Below are experts of layer 5 (counted from 0) of a mixture-of-experts language model. Rows are named router (the router's row for the expert), down (a neuron's output weights, with its number) and show model dimensions 56-111. Each number is 500 + 40 x the weight over its row's rms, rounded and kept within 0 to 999. Numbers have three digits each.
Before each expert's rows: "comes before" lists some tokens at least twice as common just after its tokens as in all text. This comes from a sample of Wikipedia text that the model never trained on. Tokens count by the router's weight.

# expert 11
comes before: " the", " ", " a", " first", " re", " f"
router:494503505503509455468530539508545497465481519497499468464515515464450532460491489483475518491508422420570463493505469544519468513497494445478485519493444446540588478512
down0:501494443560503510489479514508466501521429495492504494461542488510559494493503507570491519536438468545471552449534489496530471559405527461530479534449573564577546446461
down1:491538490504495475450478510499492567513508489445485580506482552462480495569497462373526460447458431533527468407503473517508591574462468494502606533479536546447538480453
down2:565610522490519481495462445509484486491464486455514585470541487472568503504525570482456471526518479489455470518512489511513545497560530496533522508526453512547531478491
down3:517515420466501474443432537470496530466525559416424508524494544524528493476513494492456456602458449496519478436447528485471456471478462462537495451486420476483510377405
down4:492486559504503571433515460481506551512535504555574472496528533529477506502436470504460530545504511507579510507517471529495527451497540537545463505486512509516536450472
down5:562463532506476446507516472516530491490473493473583434516543444514515543484466529486520519502485514464507572460541539487562453478463459514486550439517504484484531526498
down6:545491455534413475532512525539520551507492433560589539444468531490500507539591571530560460473533506540440522449537520531607482525550516484456503473470454573514569508524
down7:504511452531542449541462421508436576471465515521474475490431477524477537491549479432535442534413483502524448456533447456509529449481482594564508512476506537552509483486
down8:460533516489409507519495560497547497522560547521592506537502497457520532442460496458465525594509466568522430434566505520526605461492454447514606524529438523565449460501
down9:467470522530453498506488444486486477466498404496497511542562469446534527542524507463465572465497581413489512446500499445526524442519495491490543520449509431539509548493
down10:524472519532413544500534506501545506446486442530497545477548436459481572491514456492427437469511500476519458424484497480472520439501542481427530550488623592438541462466
down11:494487574507584509571518468476475546579485458435468472514480542424473544499523489465454503511484527514541489501508586512467527510454547519422483513490525477496481424523
down12:533493438535466513523423527583469508419519493486493446430468499506566501454488505465539600455503510515464476530427484505529455405541490496421538443461593435505537511485
down13:450513466483501528484540496463507492498552517438481477481473489470520450475537542564512513596509450485541524556481547503507474483461497537448527546444502473554513499445
down14:491425461531522441480469517525479571476483586511518620448492530506486497492484559568571469500553536444538509483489430500437527524503450530502462540496487470515546474511
down15:473492531508423509483510549519500452514520537476503525461503446588548569581527527474539556484463525454511447478462461549534543478484497489484484462502508473518502493481

# expert 14
comes before: "\n", " ", "|", " 1", " 0", " 2"
router:511536539542531496384563482478480569447456543463465482504491448487534497488481570525499563495502459419454588503519513509531492543490509470504443515461454548409452510460
down0:527521505437566432505528460492450487524510424512475468527490462559563517460445477510536423486473550470422550537543496508491543518487512532559473562375502493485425479442
down1:503520467517581462559479470539546448553457509588540479510528471503486525477396544485508509514559463521496538517543500506558531521521568442541526548530452461482490450519
down2:506480454612472547486504522445496487473515555493475443528515451463531503491533471486512490475426473523495486553472457502502496453512479535484531553560518529505461499536
down3:502515529557450397426453458507467554488467525514451484486451498480457557482482496575555494555483505499492445531558476502590480580462555472475502486496511437450517503505
down4:480551524521478469521483452531488600533523496568537474427568471534599554480475505501480503465484488526531522427514530522549503464484503511458515525519576478474473571471
down5:552481605564487487511502438543538480519473503505471588450491491464473482567523490487516531499520484477507490499526468503618493557447528521517528530541488496485463543563
down6:560452503474515525481422508544520519539467514441498487474454497514485517511517424490453501429532526523525521525489431460516481536488518536498587464509502518516414511470
down7:575458457476447440466515532437500494502467528479507512493578478494528532430506499516493529418564489554575529439484518445540550549574520515503487485440563501535508462465
down8:509533557550472563469564508543489483532457531537516509468476423455496482435459474480481542511557487452511455498463531426441488459461527542522460435503533455508557562519
down9:530526459462515490459462484505452491422442483451494492409513524560559494461519572481506460507501488544514477439447441458546490485512502464490446468543491475514490535464
down10:508514486473563526445504530501532517451501549503523463546564569466402477478455461551445535577478587504517503515532478519536448509484513456500529554491550463477531549489
down11:462526477521526432477568421526528550496541516503509495498498484445523498493540489483475463570549552422628447477526524493521507474542525472416504501544510521524507512494
down12:507523564498459555463552463450498434535528556474474565519532447469542577522518503564499531541450478494458499530525511479439459533448528495520517507478536506458490480441
down13:464446454472487409518517543525479493544547498524438517472547493446436542474582519531473518433553462499480515493508572446451506541543492510446558489517544512516531470443
down14:569506556502503506507520502455508509496467556481476579446458510485468488523408560480504473426585474528517516559482521554546478507476502486528474500512571465555534566385
down15:557484400458479539543523479529485436521494455482498518488554485535537458513533528540531521534522545542472455452493495464550491527511552512566476498453545456548479568491

# expert 5
comes before: " the", " ", " a", " he", " and", " re"
router:466480539482511522490484487484528480401483483517430579431545498408503529545598479465519528462521445524508501584501488570510539531507483468456511510498558451477511486499
down0:499478510509554447532491499570476517511475549492474491502484568483450478516536509433536531544462520475469517445527490425499530487484449531525570459468601540410513405514
down1:526469490526610501549474470505454541483540473519440476524493559533538459530537503434483469502535495463451515547494495547510550503450502535415513552509486521481417519456
down2:487478568499528458577546500517465430526505538532474468459509525529495452525499580519556428501512448495460456553553529487480519467527496406560579410506524513474467534434
down3:560523509450496500434532489475555488543498537532534505577541436433504519561523499530443460513455519504518597491500552503508530495522547532537496485492550477466520407535
down4:529491446495497583514455522530500494525498548461473531525477474514514598559491550534491501469382465556438459537521498502507473453502533489501473501482529421482626464524
down5:485417491551580407518534455470440454480523518460489507516503466488487517539496494524491472458463481560464488513501503563486452437534508539552447499550428479499534496467
down6:478516515516480624472551489515442434454549545519517500456476505458477540486486526570448513505509471489494542478559450485581464513493506464516516443469479543470512519448
down7:480521461458466473482461532459578508552526523492509498494468546432484596487462517421461532465586521502497535554530482463457496464526506496518447432550373450438564542514
down8:439524489495565510474498524487513539500513508458483476461529517563502521491457543453540501471496479422501489559454516477523524521519526442512530486477509489566542416459
down9:544483549442524490495551457489446538486592517502610500495540448461426442427479498476506527493519521558516492418504491513558467462536511552616514506557473473529575454476
down10:531520474495468571469514491471467481496472441545532530554581410495449476506506500497456474486519496525545539523474549537506545515455511539597479498566489512524511428448
down11:469469537481490512479504496472474472530496528432493524446499452554489529561500497532476514493423515463496442532492496513548488490428533485492569532488461435444519473485
down12:523468495490495444480515478535458486537524478510454490442490555479513510538504484529489505473512474559411480446489522395516461494466470490455508500413486547484532551469
down13:533457490514431545519503465492506464552430568446450561567500506454473454524491438508461483523536478492464517444456613491521542444539470450462459478519532503498503482501
down14:443549476489652481519552496451493525554453513455566513556505510498515469506553520493491446604544473492489467484506507418469494535402477533543460464524503550488558486503
down15:500537504483513511500487500568525524527459564515524543512516468467500496598563457601503539544505521580506489486566510470499513472491548505566475476584439476514520538480